Weights of a small mixture-of-experts language model, trained from scratch on English Wikipedia.
Experts: 1 pick a token, a softmax router.
Training: a variant of Adam for the experts, 341M tokens, 3716 steps.
Below are experts of layer 7 (counted from 0) of a mixture-of-experts language model. Rows are named router (the router's row for the expert), gate (a neuron's input weights, with its number), up (a neuron's input weights, with its number), down (a neuron's output weights, with its number) and show model dimensions 128-255. Each number is 128 + 32 x the weight over its row's rms, rounded and kept within 0 to 255. Numbers have three digits each.
Before each expert's rows: a language model's description of what the expert responds to. This comes from a sample of Wikipedia text that the model never trained on.

# expert 15
What it handles: Line breaks and sentence-final punctuation ending infobox or taxonomy list items, e.g. after Class: Bacilli, Sovereign state: United Kingdom; also spaces before numbers.
router:170128140098133122148165120173155147143144100182062117109170073147119169101153073199120117180114156133174114104168130072068142164137178150090163148115115108139140107127113158125153142139131099099135166127135124165100172086135122103101132136149148108188117140091169118156065082176104111140100148147164105137090187110149149144164106074153145143174167091115110104157081168161095117079173
gate4:099112125061147098115165150117172101130141163138137133106120119144127163150104143097137155167134109096148098130071083159123066118141169044140146175162119125140095173155114113147140123133130164157124111140163147149094157047118114130084088177126111154198133164130073088176110155196061152105149101135104104155165100152113122132182070162077069138087132163124109101100102088144136136132135
up4:138108155168108151103099081131121123167149165117113082068156089122133124077131106073097084135164160146145138123140156107120138157132187126132225166100119184181071066098113146077161126126165114043090099111167156097146097107115159102110139130127105079139161144076153132139109100158138146134132151126107105121207142082153120116118108185136151126138119110127145127117123120052177124143170
down4:154126077160137162116107119146080108120146129169105119188100181160086182117166134156132113117099155124155124119133143132121146154109069114120097123070184129137121115072089048159150180106051116130159161127118140120171207093147141167124110088154118192127072154048163093162144084163129146089093123094155121146114145137155154136124131152060160145124156069109156119116102090095107096122138
gate5:159127103215110136065111169153093119055118123071104115144153057125161149180120145104102105141110131196125169155058045154114127134173138134189163137104110138132134149128114096111106151120155126125129112083079078099174090090156154027133122134157162142135118110114134190135178143156093111097132127126134179142135105134156074144078139122104057077161130186105153127171071102128125098131156
up5:164138158098158087112149121162098164130122163102114078114091102071149151081174168060140119142194164113116101147128137131121166129097104056112122211161122174137101096167143165126117089127180125128166097070101160096145116145128109174114089166133110145163122124118104161145151128045107152103160110133127115108118130087158126131092114104121124125151162126115145142095077145103089106166093
down5:068128109205141096133140170166154151130102121120162034082140078155138172126161150153103178149131138089166139095130194158120148124129138114142123128067109146103154119087148114106161158121095170207114141120070145164167132141139128122126141133147139088173090151066143159107110127024184187109118099124096125094177109124136164078141111076152124140103210144081129115103117109142158125147126
gate6:142153184166116120108108149159158109138153101107115098102115138114116077141109156147149120115118117154146149103144149182127158092147092123114103113118090120137126137183131155120175145126116128138166110137116154204181151086130140098116161118142144084057082095149165109079137180112181132113132146131112131093080092121103184115142120096129144117139133212112077112089106090168135136135159
up6:131129093151177088173087121091116106062102142135189152187120124184132107171122126087140162189106163064104106159155078136111121194104129123153092154178077147156140128118168106134143113185127118135082142146119082150155070114156097145127103116107093136151168120155129114103078120104138148109096121114119108206159152153089044123168159165130174134114127080096157159156115163125077134123105
down6:142124102146143096117107084105150168143084129115097138122106115119080129183102110083134109089155120149123190101159074137160128180128141174185112120152113126122117156106174173097147114143123066166158113144108144117166139126154153085070129076109169114107117079124105077120153115069095078149092163123084115213113134138100041162104100189164178135141168126222137137127136117166113126122115
gate7:175131119138121099118183114149103122147138113126086130104150075115091141121079167127130140149115103177133134142139127116110115152143158117128134114100176150112042128121120105181162135125145135146146109091097068131154091110157096111111083130055161170103139126123079188088158173111064148115145091158142126114170055100065121156095082128134077144147145145174123114141100154074088143145140
up7:169150084137123135106114143151172115139106090139111139095100067209057117092131123115142103167145158121147126139200127100119126125106192153193150069064169111162127143098162121197186148150165107079151083069142137125141081125141159111124109109078152134090125120165132176105146117132133130129089127164178178072198128110079125133092092079137143171169128115203128129166130126119141157103169
down7:117160081174169173119085107110148127100126131137079133128131097081123131107168127112174117140105180123129172108115113177126067091125174173182094145168100127146087105128081129154179112123159140137069180110112086084111167095108130173077144129103140134135133097107155100118158146132158129122131107144168105096165097167121174075086137092179122166112142165192135144130172117133111139143084
gate8:132120135152108069133129128148129141125106124110194063104135096098178110140147137136182119075097102131148159162160157151092172193143073142123089151086152165068088132117143117086146143129108149126176131084096168136223174117111101125111065128136162164140122116118161167113097165134155144103148159054111153134088098083157195145114116122077171103127131140100137139087079147141143108063163
up8:129121077086111154116113137169145107131129144081235125125133163060124144132119126148132135083126118100137168085172167162173101104148067137125198092102111137066090149120115141118125170141138133163160110096163116125167188181093089095113136084113201084122116082121152149106063178116090085140110136109155179178115102111141157127103106121089235104183132105100080141139132073142129116102125
down8:128081159109073143129119133065123136172129111074073102094139095073176091155136183190103155109133137113113120080104147110109143058049129081130124107131145097111118096124078136093085123077133122101121186116154088148100089147085155144165136166133121094130110131154156157180136140185124128103149140165110116088118142096167091122136133093168069086075062113093135119106145120133172139136139
gate9:095159078095132161193149186121145126132112108136131075113151145167123146183152117133153156106141128172115114141117078133145153156152093160157095194136117064120094157207093062141137128118095129155147121105099107085121132135138137052168107139109069136134121101133111086140128122101086172105164089145077134122066129162140085147183153133092131100057129173121131145153117122111158109094121
up9:091111133179149145076108120145111129135141142095081195179135078113093099075139096102102065059100120121116226166157173092131088061126165170122183109104120169164118112075158162143107142137134195145126140153125176164181144131143140134117140093140158084104107152135148217125116141179140121139091123139127143081162095116120168127072104159106080137190150111155102170087143160102139146123131
down9:108178077128102124158126171114118117162087075098121205129115139124163099084140177111102132091154146166124154138126109116105137148103118183190121154106112083181141099128146128209166160111080084139121191154113158097146112168149050119085136120093157163024138139150110102168086157150132177109138086128086100135090160155177128181064175134082104085141143083106100160116087148095127137102158
gate10:068108150082106149138173175092116141185131125133131071110177103131150103191182110160137116102163083174124177140132119085133168134144061156098127136118105071121067110166130100187121140124122116115165115107095151148100138146163114090213142105118159097093173155165116094116166108096123166104157120152083124095117144137120088153153095179104135125104094133106160163173134186090147109134092
up10:172141096179086139094094077155112092104123164126135134119096135086092150065079129084146142145109134124159130090087135173178067125119162108143162135079163171143180103119134166095078103105157118144139128095144158126139190131106130140059113146166108115125158093062095128145095139133167135165124054086161096158139101086141160110084123110132136133185144138172129059056121107099124137126132
down10:099167135131109135172129148099120156106129083144150142108167146099155068098124149127084124103138165065074135145149122085092121192128146170084170143091071095140129075116155102191116172139109078126137141161127195065116094117105125153135129156120157198096167099162132171157065150107089163130095105124118150142115178123179127168100149118122123118181105162138120156088153180132069230061141
gate11:099128148148169108110092092129138154179061102090198075158074160122155143170103157111205124085135075095129100127104079131118115112113111157158127104111075114207124115132087116127135166127117177099118122084097143154154064131163169091138121154118177162152191135104162163091124104119115112108151144158174154137123108125144086097156142096106132100117138132123114156167088151147106104105115
up11:139150147110149137070117095113110189152102083139178071169100141125148156160093085088188140086141122077156062131053086134058171163119172098130078145095119145186155106129087125067144125145074125059092146096119082179076106137127151109130154155130140129215151145089131133114105109150163110134090166180165160156128170102136116118126155106139128070144129153102128153162105187152055082108140
down11:167142109094112130124120101048073119089180132142121149083126143101162107140150102122115112129100176178120128154165176084094133208153118130076131107161202136104153168105132117148083115128084103090139180146102122196111144126095137136167116080144097106104119144163103081116143141197093032173088143113081166126129128135135138165114181144156159092073119154144112138108123144135135152119105
gate12:140136118158126120145129121152210083144124137121118105134132099200143123159090154143176136090192126085139139118070115156158147210130089136129114185128169126122123159167123139137107183161086099111090085140139134148108125020114081059138131109121134130061179170176100156114120126093117145098090185162157167127122164144067108153180155093126110138074114146181078173152132182135156164129142
up12:154125160139122079123069127174191123119115103135115095071166120123093111172134184107186118101131136083150124131184101190151132122117121131153161119129136118123117136148142157156183158154132122152158112096145147135191145069102105064097112125130110125113086180157089173139094124111133127105080143106161171158124115124098123138120157078051107141148121159145116146139103136145171167110207
down12:092140112145105120175119183077194142115090103120113111069123127091184113131125118122126127102124046097119079089154169143167100130166105133095125172115140166146085215135135151178056068120174082116099182069133156122142183124146131155087107117173147155148125106091115115158134138093145159173112088146112134120155151164107078119081144159107196085138181174185154155140076154118111112100155
gate13:143201140127154053102118102152153157130143156117162103146075148160156159148164138072140139123158149166125125118099097146116152121127157063107050160086140174136094130154105074160120133091141144142075168149063115131146121080085094135140166141105128172166153091114069130109117160123157141072071115081113163113145137132093071132151191108096114123106138161144116141124152154124175168136146
up13:136166141128089124159168115102135112135127093112095115168107141149092116121110141161099134121136118153149096118112102110122124145149145130150092163073139136135177117106226113134124130111136172176171147178164126148190118100117163128141201116175108164159104101158133127170107089121167098120190186100083072144101154147156085112133126161109133097083135156170109141157074095100155166130071
down13:124143135112102145120145104118177139161172138145109135178148090154090082188106171101129097062103136161142111076138115107096135138153145089176122076148170164169177137179157051097139165061106132099105145212106115135168125100088103155191145121066138161126144139108162104185095149185124082131077125093105167151156146121142132147133139100067067084137138136159146123093139134147136143128105
gate14:195153119117092095161116152141141149092146106138125165095106161129096163118064118145137144151074109094115168119154149124171072100134159172136117114153121094149042137127095140113148118234147115127148148089104116143125161061100180144086045107139119115099164126118124204106146155141169145122106071156096109106098147157132079131095116094179094136126138117096130127156115162087114112148055
up14:127193147161144104123129174122130132099096117137103132097180131136090162155111150170120132136156130158155141144125106087115154127156179128154149136098144103144090081158137179166166151140093125099159155136118139148105120094176152112099081132141170109132130178136136184131159142137133095098119097144135152125118239179118162134147110133143146139095127114100138099173035186137084163147134
down14:151082108122087128107136139114156146152126186109082171178127107099102110167094073115100110104107140171125159182133109116114115119160101166067142138154129177170121179139117092139129123102164160165141080134123100141128150142190139141140090072122123152089164155079118106134150128119081131122127098163084167125158072151148084100115125156147127115139049084104130100138145159085123134112148
gate15:144144067076157156151115133064116133118113079150133123151183083083122152151155128117198139118120061082170087127153104146086138138130169137155083103122111111098097114170119138143112137159110152119168112111141130185117171131115093110152129095110132135107108155144101101118138146125089126123123155156184141119141147137107203146133155118069112112190121147179111121124068119156090135104061
up15:162135112095140033154108136101173138106172089129075166095086089140129132125151149133127106127196160152149135073121101154132128142088105093143107141088147118123159128160179150104157176100126116061255125102128180132121140121109136113109144082136084202113099157144090140146161151113159124140102109062169127130150189093151159105111178094156124143175131129135173111123040108167142144159153
down15:109157143122122146123122120161136085080128108145170132063097137130163110158139049074162131123124208132116204120141126075105135112126124168110089073156088085137114120111161142088088082180082091140094156155127143098171122177103127133129131171141167135111153130111060108104118141135210169144124144117113100143187175094179132133110159130120148137121104050149136182142146151095095177092064
gate16:113155087151102113125119084097140144140130119122143103103162147138158108187150087210136191179138073136132107124174091176152064200096138176118092152141109147132133098087128134124069155068195106150159143167143143131126110078111115143104097123126127089170100119131154176105094121140137119099087147069138127233120084118133102113141095165129166126111051125115123103127096137175095135097217
up16:157043147100151123154121144156117123085142146108081132143097080108112146101150185055110087103131168138105204117069098116095182075135104080156135120101100108125126150144215129103189111135068131141095100091132103124112133152154144125125177130114135157090119185127105094163148125121095140145177166151169140068094184130176158129075163085119111080154205139141135142111098100105157074135043
down16:086117112138143150170128121074142124113102107080125138231172132193097110110101092151103157192083188195177135133104133155096143140097097141119111172173089110156091169109057162114108107130144159121066155140137120127147133094150212100166147084152150090110157112171108192073176114138083172137105144125117160127140116131109141150176117142119086117059118104112098090142176167159096168094109
gate17:126147102093130057157118138092121155136087119097183175110132097083112160112088094154068164119151108091126112132148133163153110129133109061091167132128161034129133166177088094170094117138132200141121146163073114129131155144158118143124093124165173152111178081158169159039160135166089145131115154177125194112099096195102121150148090103149094151155099110122134094157152131128094159180128
up17:135147153149122090116122093117140087102136117105198114099133145133099129157109101130142157135094104107131092098117163167128147176159100105097095080153138142135094052065164099071131122113101179081102140117188153177134112153107092124125156133189125117155128196121179205117107159116162103137103089148095125113085105129122084073120173138168135173072142146146112151142179121140141153076101
down17:164138200115127130138134115136118108126122161147104156069164150110122185147116072153091173151145168105158149116130165108091101099132154149108097170103112136069136095184137164176080109112146118135104156131118137085138172122124151117126145084193140143116127129126097155106147121105094126134163120065150140165082146189085112136175197137145182071163123101070105056151116181110154109118158
gate18:152127135096148047216120118103086161187088087127177084153130117105153097181122228158135209124140086180071134140151166197101148132119115129175149130147140120140087120143138080149116131060169172149131090112116137162149071111131142134135088148125145109143114196097141161146143124145067091092166174160151149099081128191152133134158118104148121099080117186103129139180128093157149136112148
up18:085146134141118175046120183150187081087205140095076130090162083142112126118166079083131115100095128091147148080133111056172143131146100130108083129098156115099152152112126183086106166172076148133102163112123131075090181149175110106141117123167138136081135157131132120097161169133168174143134115138107124116129134124119143114133151104112103148123148098193148080126086151129124092205140
down18:096127091160083079198198133061171124104135142115143143159207145162139171150082105181125138171191106082179153143122111104129100119116128195111103147089055138120133124148178124128100110123166121198151162129083128121132108174160080143088084109092139137110144152084147087114162162103108156053163090147164126062129131176074131117128089133111110052144114125162082146167126164122130114171056
gate19:095117137071128166122146103137089120113125172088154095106111143176175121142199168116038101115142120129090236165140138165105106143168133146073134155104103162118158097084119135123138100122137129187124092138120124081108137121151109167108139129143101119137146121057136175133122124147091152142118177123168157151142200091141113145112112131098169098140170116135177117127086113104109132128154
up19:171137139206164080101134096161121128095093144152084127141133166104108118140063122080143102113097118068112099104144167101163181121139096111155152129122135130151075134160142141137105156142119113111134184089135123149152074153177143152148086111087171097153154125133200153079179188055151128092116069118116143083121097161113159083120161126178072149104128150069061113116232172124113137180119
down19:171161077104158138135105111182121167101168173154168081096066126144155126143130188112077150098182146163125105119160173071084101089088121159103101142125110134126105119113097124176143169175149114122168127120106116168108117140114088094115105082169195127158181164134086115104064141096080096126193120142113052098138116135134138108131147118140167111161100099131131077130131144108108143167118
gate20:169130174157104112138120145143155138151109103091218093134146055143180121115154114139088102092106143126143143123147108084155144124108176132128097169101083119105142123189003176166128095139125110141119117086087124123099078106087123110075159164095162142141188156115119107105100132130118159113130131137132128108141154073099157169132100153103085096180102116138090095129059117132180092153140
up20:140163106128081151160208135155142080108103133096125169129090136101107113140095127113094113164079113101154154138116125151145086145177109066154126126097145156047130166133100101144091084112146099135150090120124203158168178094114152119121093119153140123134129096087197106162107156137170124174112108151127144135138077147177055150140114108171099088116110116168118150126141105147121179125099
down20:167118111130193097149173101084163125160117034182102106149170126075146139116108146149125156114146042138169075132155148144101133088112103126152109156135085077185091064173132137093133167230117126113170111179171091128132046097129111155109135134122145115184125169069158129115127101137165162132162189081190097127068194064123116146151123100102148161139084088125129102167150055133120091133166
gate21:176129125000135093109200085131166072129125125145125120120104100175158161156091115092159085114174083141154117122088147136158166126135109067140122189099129112111123162138115133097148121117106140122149084161134158161133167087096125117153225106191104174142123141170120153160114095123128166085140173109149134093093158166105115134215122139095144118091121117113154156129158131130160129127126
up21:185110132055123106087155073162167089167120149159090109107086132140132170192113128093173116176097119099116097106073084159024150128123125053154103094087140165158173175140106081100121083139124151111112102127145112145137194066105109145109164143192104137140098158121123153114082101116090129133121142131151143143092110108116095175212113111120155147169141131114115195124136148203148155117156
down21:142166162140040127160133123062168134115146102150138099125119142119139094149110078084115098126171155120092147134151115105100135101127095163129148082138076085134094150126133149124078077135146113058063139116098093131072067135104124146141080140041099119147147163096099092076114104203139162113131152143153111117230126145165098109058136114147166078169095161143155168100110123099103168134142
gate22:097131078083133161152146059113118185151180194094202111094091129082115112199152146139111164128105128121173069092216103181159099127117144087174050136123164151166133160091161103092090098132131150103083099169102109119125187116128135166193079102142080118113099122119088090149146156169167101155095092137137155134121118139130068131121159114099106109110148138138098175134169152112086114135131
up22:138093139178145162129137191149092089115062147129116227142157107155096117134081132123136077176090168091115225065149123100097182127144153128123152138112103140137113113101088108124120116123098088137128135150145100144139138146170134103064190105153160106069133124179156113126086150081097127123105116130076116054146121105139121123112110138171145138157105134194165139141182201175154168148158
down22:165094108107076150126154060180194197123118109138115100081196084119104157137139115116127093116123067117165085151148100127118149140160121121170114167113102141141106124155088107157155119155162190108100143076112148122149129079130151137226099131136086143165172095088092176130182123139073116122144163144139204165061113095065153161132197161006113131150094144111057176118142128117072115146181
gate23:069104115140145131214153125084136152151118149086157176134102176122142120106106127195167138142103112106144109165192144166142099154098122096111088165135135153164102190109109097118101158075108146126091093191121115148104121161108123121203168136091175116113084103189123116150099107095138099115118101123186187131139189111102173091148095145145094130096076113168138141183137146082105168095166
up23:114120133137119179115166122092103111240156144089146096085102151117148154132133116111059136103131118121097151156075159099145086124118078096110084151175132147117079135118126081160136130134134118100104130095113160074111168126130143103148148102096121093126153103117149166081091111109137166155151130187116162118163148148111189138177088116119116094095142103140166171117149091065127077138105
down23:052118156121158174131118132123140151150102161123136128110092160129091095149175152107076112086144168108089113105134123126142146133113127123155092161157136105089120160149184093128149131162160082128115079172130110137086148125113133089090148097105175141110158097074125097165102144118159138164103152105146097164159076105160159124117153038128154136085180115172133190126114162154140109098118
gate24:119106163163122057144137179151146112160134075093101131115101153176154123133084148104116124127148125110132110149161117113153097108083148129137130105108140142141106134112112128142064217173139136155142141114114200151174123138138101098147111137118126117099131126113165152000102117106118100126074192214131117077077137142131114133180151083110144125114128104133091130151147126135144173124166
up24:142146100130087200153084145127100122117108091139171066138075138105168119131052156084187165122087125129131124169157098146132128080122142118169127092133170139124167150108109107148077125110148200114094128126118169152104180150126142131231129092127094103142070156102116130130134101178096141200186159102141127119155093139168079098120167135110136178142108116125141170150110119145150135143129
down24:142102130071143117114156116133147120161139105159126121078138166151141137083187052189086126112150100117113124116140124153117119131119145142164170166142164125132123086088148140108150128104093051118088109186147203176123149103104110179102143149114151136114082107160141089186132161181138102121077160155146151113144158158117106130171117071123135134119086129160168124172125110144171095123123
gate25:137102170126085138133125163153159103095145097112117118108125142114073124137153116176179198100129155157155147126182171173088097129126094176113167125112142112086085123154157128115204213147057120120190100128142111151149127113110097091125139089156136116045137155125115138071109156175158148115166124077100110172104082112115195150127161106100146055151114170120118126091125108121123158111183
up25:143102140133151140143135137166119099138115146152124158159126115172121122179148122110089128167146143119138140122119084084139109128137142139147148154152107124147133124140112148151147110137111095127095144142091117139132123113138143142123166119104139255104123115150093095110119119127107153121090119107113126115158058150109107170130122115155130151123131121138142114141111174187081040126123
down25:201155100144168173122126115176171103107100140139134134064096140160100130159153112111147157141126128153138144079171087148123127199112103178192097143128104140136144137135144109110130119148100111158195120159077123131161168131145085116072153094092174135125119147133068148073134135152117148139082122137084105203144142135129146124094146133128169173124198139151157138104138163133101112111161
gate26:088157111142135138097100149140093075178056079141166139110238075120096120147134157137124115107126093167127123182134078146147122184170052156142134159104134106118108138174117134116130163117120123125112154156068185159154107132153116122135125156159163132132115169120133155132125121090126140086141170104116160120103081127146143170112080160100101110099124144131117095113115122153150112143134
up26:142147150118124131115100134141137145137121102161130124111185094096120143138137116154089104107115104177149153182152129117131116159133107139136134151114102094133088079137112158102074171146121143122105140101106163192157126126100118145117073161122142113167113168084146131126054129128099128088169194112140169127107059115141080184090141149133119130148108136109081114093132111171126157106155
down26:173075161157153145137105111169108165177111150138107096066166130129161142148136101134098147088179107152109170073097169120135183171115097120140129139166113143126142087116129148065089145160078122129159166167188077079130106147126149143159157205161160099138098157149101101137135171063145150095122152121161051103118113085145116123122155116167138127105119094070125129100209073117144097129163
gate27:127117104094123147144164084115080176107157186053133076129105176153146151184146176106062131131140107167120148171134158147168100096144126095210117139164127135087128139093159116125155095129205143141133000106122138110191135094126139121146157135143115109176115165085125190153157134111081121136145117110160134166168123100149097095159160124047147152109161108070201195119070122096121111136133
up27:126116154165108074078101109154144120173138113153132099069162121059176133078100125117135153110141076080117075118163130141096153164193124161062174114106127161149072101178042148161068188126135150133126175124134161091134077174164102104118079127069157154134177101067110130078146136132097143112164123175105142124065113146088145142102089150133086096142131137155062075116149161092138100168132
down27:129141136136084127083179129123086146153110143186196075100104067183170118154167170108134180135164122120152130117130182141106136069129047154108069100137064142105102067129132115117117152176170055119173130090071165173157110095109123081145115069064144146182148172112081131117083134098072151165168141139168104122107119113061122078134115132121159112165140104099133107111111118094143132164134
gate28:149170092123108115149091154149107092153125142131136124099122163153104113184112150074132205123094090183167056119200163179122196164112139088145111170148158134109151149135144108103146097097109166162158158160154101114161150110145096156160202121154102139109069084186104119145121145149090102137148121042127142208096117155122140110157125098050147129037087089115173161161146114122148078137120
up28:200178099144118084098114111085082117146148106120197113136143164101245139133071111138124195119114106107143093135122169166145211151087120086076045222117156157150121087141168168096124071132144155120151152173140149119082153137081114140131130065132115114197144123121037163090142133185171131150196123141111160141152164149114101169169132113128132121073149175033141123140139170106161130126116
down28:125143124114136127101118177114141170139132157135134087178101132098093131122112161041094115109154161111109167093131158109095084082080124158130111107141158081100138177093086165126139113179134099113163076167181120093076150067090172086100117150172138127189125199114137111146102072155139158117159153113182107140131157081159107070122135054147132130163133149179157144173116125160065116140159
gate29:114106100116137101141149156169111126148132143130152178108126129140114159147067176131142169112088144151149169165135084118096125175134151155158141132138124135131094097144077095155129116110152148110143088106134152163162079130189100118110072142085139149150137124112122113118147159184085116069094155139156205054175150110147170103144101087094130117121114139138138136192099149108057160156132
up29:089178157170160127130122164048136100133162127127155125120107155122146089110156123192190154132164141108123125135158112126090185111107139106140050145103095076144123128099167113125112147096128095166131141145118165113100213184127120175183065124060146178105084090124154099171131115122125101166138126112153106142106119096173133113132192173109135134091120135150136189103168162119121143053113
down29:130145146217132115109133076093150099134135168108094196165110109100154099153135139152177111090117126097098175109117144080093104057202172121119163165130152114183101120132120136184145104042112181145138170072079132151118043190110103142129143145101171112151140088144135167095155126121120106096142157120160107076126145088178149082077167112141104144104156165090133074117153114134112149161096
gate30:136091137134087108158144108132104103149107112146189093175179198090155174158158141110155202098088088149142145158077132125174129125138119141176154144128147103137076099123065131096099147134142133138115126090153133194134083113131135076095140142111147063153134149088127167112120130155110129134150124087177128143052109111122138087100124083126123127128130153119134127162071111198156084149127
up30:103086134135114146145200130124169159125191255071136079114094110173149157119150146057114143139132112092129112092077111134119164122110075073144068109164144147092190122108182170095148098114076121127095158086120107167074109125092099133144131125160119155114143129078159078124150138085147126149143094134119090111143090063142054139075149120142158109152139076100145124097129117124173105101141
down30:183149136134130086130131115095120090141070079134101155132124077105093123160118137134162136129162203123161171107149126081134093134125151122100144115103182076116097157155129090122170196112129127099090119101173105163132130152127140104077137102160085089124127129153150145215122140159092162152088141075123142191122147129148125149119149137204101057160182140088154115146073155099081110136117
gate31:088083136123135117093181114093100126107135135084170145124156143103165139060127065128128134064114086068136103125097109079081081177157108177077148152142081146114161086138072110130111168115107145141099127108174123118125043189124118096141119098070168145198151157099102175084126169161147145095112146151122120162136114083115125127119086183107147125180133138111143100140120171105097089136126
up31:110137160163102154117122113108139098113115156089163137128161084122140122090157103129177115067140152082126100123066126111113078164116108090108128141152119146163120111137091099132157160099109082130111139101138146132165107135149099130144163090000173117157148115104103111130145125185116121107132168146115125082161116085097135188111174119162130103126149135114207118140123148083104070128061
down31:139095208148128088137103137114115151157084094126106090133130128107104118100091122133193174152102099167117124125158094066152122139106158174192134104190152123123151163124117128079086101108082189104183146193173073106145143129116152109084082162174185183127140097105119068112148112143129091089089137154073104185143164158175090105168136047144128143138097116122170146117180086158114136123129
gate32:066126148075162143072125136121055102147115113145140178174140147146112142148090106144098114113122138085131127143114118104166117151239098189148201103095142092185124119125144086110139143155102168101136143105144109174166005171161168100138118150177203163131138149099206150110110130135100111112076088078141121143119148131130103138157035094099136148101105124115083134101120088188131099091156
up32:142128102153079146157159173096141130087140132107114119104071154114144141092087141111139136160129111146132077149126132133125113127110142104102102163170141140117142183132141144122049155131129178131127145146147113072103199147107124103130149059118095103111105096167074122116145123160161138203172149146140140140183152148143043138163160148094132119016121119168174147123101118079133176167112
down32:112142141113158104150153135144158108101072092161137094184086119139096121149111126110176132122138167150136181030151121092113095115123180120154097136118168136199074191129079158095194147196141102186113165144116102129132093083119167097094149083204148103158126117090162097125104140151127146102048081185135099101135123123075105149142132128144117100127194121081127081143115121163175118118136
gate33:145144116153164154171114103166120117089233186138145151124162179119148171153123225109127098097118138126095135199137185097154104102142163140149190143104099115117120237095128105106081145150158096218123124115123110124156095097100134116107152130144114125077140097106094112125121160155110133136106182122151154134203096127137148143126143166113147108121151138082093109094094083072175138105137
up33:193138086082126129151170133118058188123126168142142109128125125098071143035100095163156187141098155138166085158174128146180095100082127162108154126166136099050131114119117146123102104073135152109101122190101143120097133092095067136098144124184106157084154132150096085124132154193100119146116153099114095149156143085112127102092166101141147118174125142108113092137078111154117163137161
down33:119083118170082129117142101107141162121111118125169164120097131116090101136105113119158089144156104152179123142152128089122152135166102114135102083184246121160100175164106148125141106115107176091118136126126176085112133110122171165140131162116207160085076145180193109116190122137057140128140129097085120150119143146101085182105160105137136076192133203115099203120160102174081122171122
gate34:122130087175104141113131111127103125145122152157098154147134077086154134155089089154147109130104099161137115072134228064162111133101161164092136130130150119183154098117122147162088140154123081080211151144145084158111128152150079102122148070155139113141115150042131095109071169147115192132123125102099159090120072089132118132110147154143177144201109072151115099101137159155139163121158
up34:068082157107083167090090166111122131124149120125195144114151119134171136029136138120086148121085117144121145184143055141152107172173119152127097098126153106229171157126111105088073141144155165203112102080130104103159074138107146128145123153168117131127137112117144174094133097171126105117128177170124170127139108162112103134164089133099115145118121158061075104149164123125080085164116
down34:170152142110131120124173116139122131135155136142095128132138094147064122183137119112171106152102073133148084138136115126143150085143110057124108140171143125108132076153149151128193147140158151087188118077188140086172159084132142148129145114124155123174126126130112154097091113052175097124125132161105117175145104091073145108158185107190154148132137180135165163090133176177127136098093
gate35:082148155135138113165167111109125149150124181118164085086097243137102151151117139132191112089098100115150134142112175140161094145078105122105058145194117102120167155092153073120142132150102084126114086121148149100128132103149144184176133110043114112154099107138077153120119122082178102145139139137138161168148166103142208122177127131105155129095103133071127178144175153110111167132066
up35:121082130136147119191161157130131125134118119141097142096122085107081111150125118121151154169139127172142104094155155111090188172082121115123144137166114139117111145141105100142155149139129159098143107084160161131106128117138114167132110119132111118123098131195183105157133123129160128114162106130133087129063152193119230080150056112157087102051158098135152142148107162101106152110141
down35:087117094134120134119088137111107133189115185100211121122088147116162112153140147136086120129149087062152090175108142191178138135081122096123089199152143163164117149122153076091101158154147070092088084149100161154119111116180094107114160113087138118128182092126119100138092134079147182178129149103103082153171146102165102111162191083095190122138124122174170192096134128114078146092130
gate36:030117153084119123165154114104142145107106147140164084174159130070122106063179101162137102119150119155123162177158084115142161119121167220135185156067150123099167144147160141146118129095141110121123093117121122143160118126133082131168125097162244114120101126098099068107129151134152161092109104106049108142137168074121107213105144134085151144164112135109167151102132098088103075158148
up36:209099104178140146115162110150093091122117156104061161127108113137073117147135115082097124114132164060109069008139160135119154156149097103137122086152138160084101128123111089167164123134121098139097167156105105119174164124156167117046132090164112153112154116178181155131125124128149143137156140161136116108125097170098206085150109139155139093063132121160124138130114122160141131148104
down36:198128138149141175104123165145181075059131129107089076114165066127049118118119123143108139142109177097169137114151102159083150171145128191149122148126135157094117131069105122085116073175148098114129134161119088177141141087169173093119128080151143125098141069146122087083068183177083095132103130168122154137171096160134135152125143101145127104075143089094164142147133144097120100053103
gate37:112130070098184114115072119110102114154130129130168167174114140095112134153173133138162119109108083058138103127058082107128165172134113087112101146124113112155118151173062102166061134120108161158167129078102155123104114129134123103109109130110140157171191255133090155102117115151127143136182181160136154094127131130131165127160132172089117118149102150142133089111090131120169109158095
up37:131113134090117146105089143092144148152129095163111102154076175179126096154143082133170185155158136096109103101125123021105149129092092145100132098128128093102148115151157155141089107079103123125135163097133172111077147144083105134136121096172033177132184110127107123125105071183144132181139130122133097155193170097086109107175159134140197169120104105104188113162174120111166112140161
down37:111140232143100154106109092127135159104144142101084130164105174153096161136100090083077123075128170129132134121154146122108147128139069132111134151145168144130098137100107152126128134102109117115141177120124068068143160126076164112155131090127102116141110131126211143128132138135055172118153125071128095145150138189109150093109155130160154136071115121143089125066151198095090176156100
gate38:113095141102142176113182122145139147099109053129089110124135189122070061179134149085163147160099124189139125147146158155172114080114115131154130068138105090079151081180148144128191119136166130114179076150106168105166172064124139144152096127177089115053083154076155210140125119091222152130111151147115112159058127151126128175139107077164114146089168150105166086111143140142100129120104
up38:119074088117105152088161194140130106178120070185124134106153122155113066070158104146175141144129155103159083133159204067067180167107100148090120107064130114137125145141108122177132147115132164118158123143182146140061152129152113148143104104119130136076091100161105096136105105126145122134138154149100119114079145098089225112195073130146140138135133150134119085127179191129126147119159
down38:165178178153132103151175111131138093106141095155137184118128076063178170158085145206172190173156128055163137126122101127136107089103070150070118118166156125135158085088122114080085158101131075128069088165087117149123093164059059133106141169131088154108155162068136093070066103089137141103122123157155176113135126145064124135121125090158136147125098106127136138092132095139175101138148
gate39:118116151177150115139084138108105064141157133132146163134163094151082096108094163149201140111122145176142111180110119086184097089090103077157095126133132069166124081101132139132187135158167141088105144140137106141149137138136160141147120152111197088130105124143144142118201135113139112099146095077145127138149124092124127084135118117152081093139118149145067098094138105114114118114143
up39:170063158113107167179120172159155112095138127157132089110122118094117157081124137159122110167155180102157100152091159072156131136088062091123171139110154150186129132179090078111154125161119133076172112153152084137177150101147165083137206114141131081119074083090145147124108096090154138138192093150129111104122143110161092129115098104136155105128133114130110081078096103121158115102122
down39:176168075118127081137130180165145135152179163119124168087204116121141137074102192109074095090127134087168163112155147093121146128117115171051152169040110147114140142110109105196052178119143130131183141107129147133113178148055127113142123082155137133181142059128096099101077159128124139117128114181107108105161133081101190160148129139133121108134149134144065150137087118191138083144124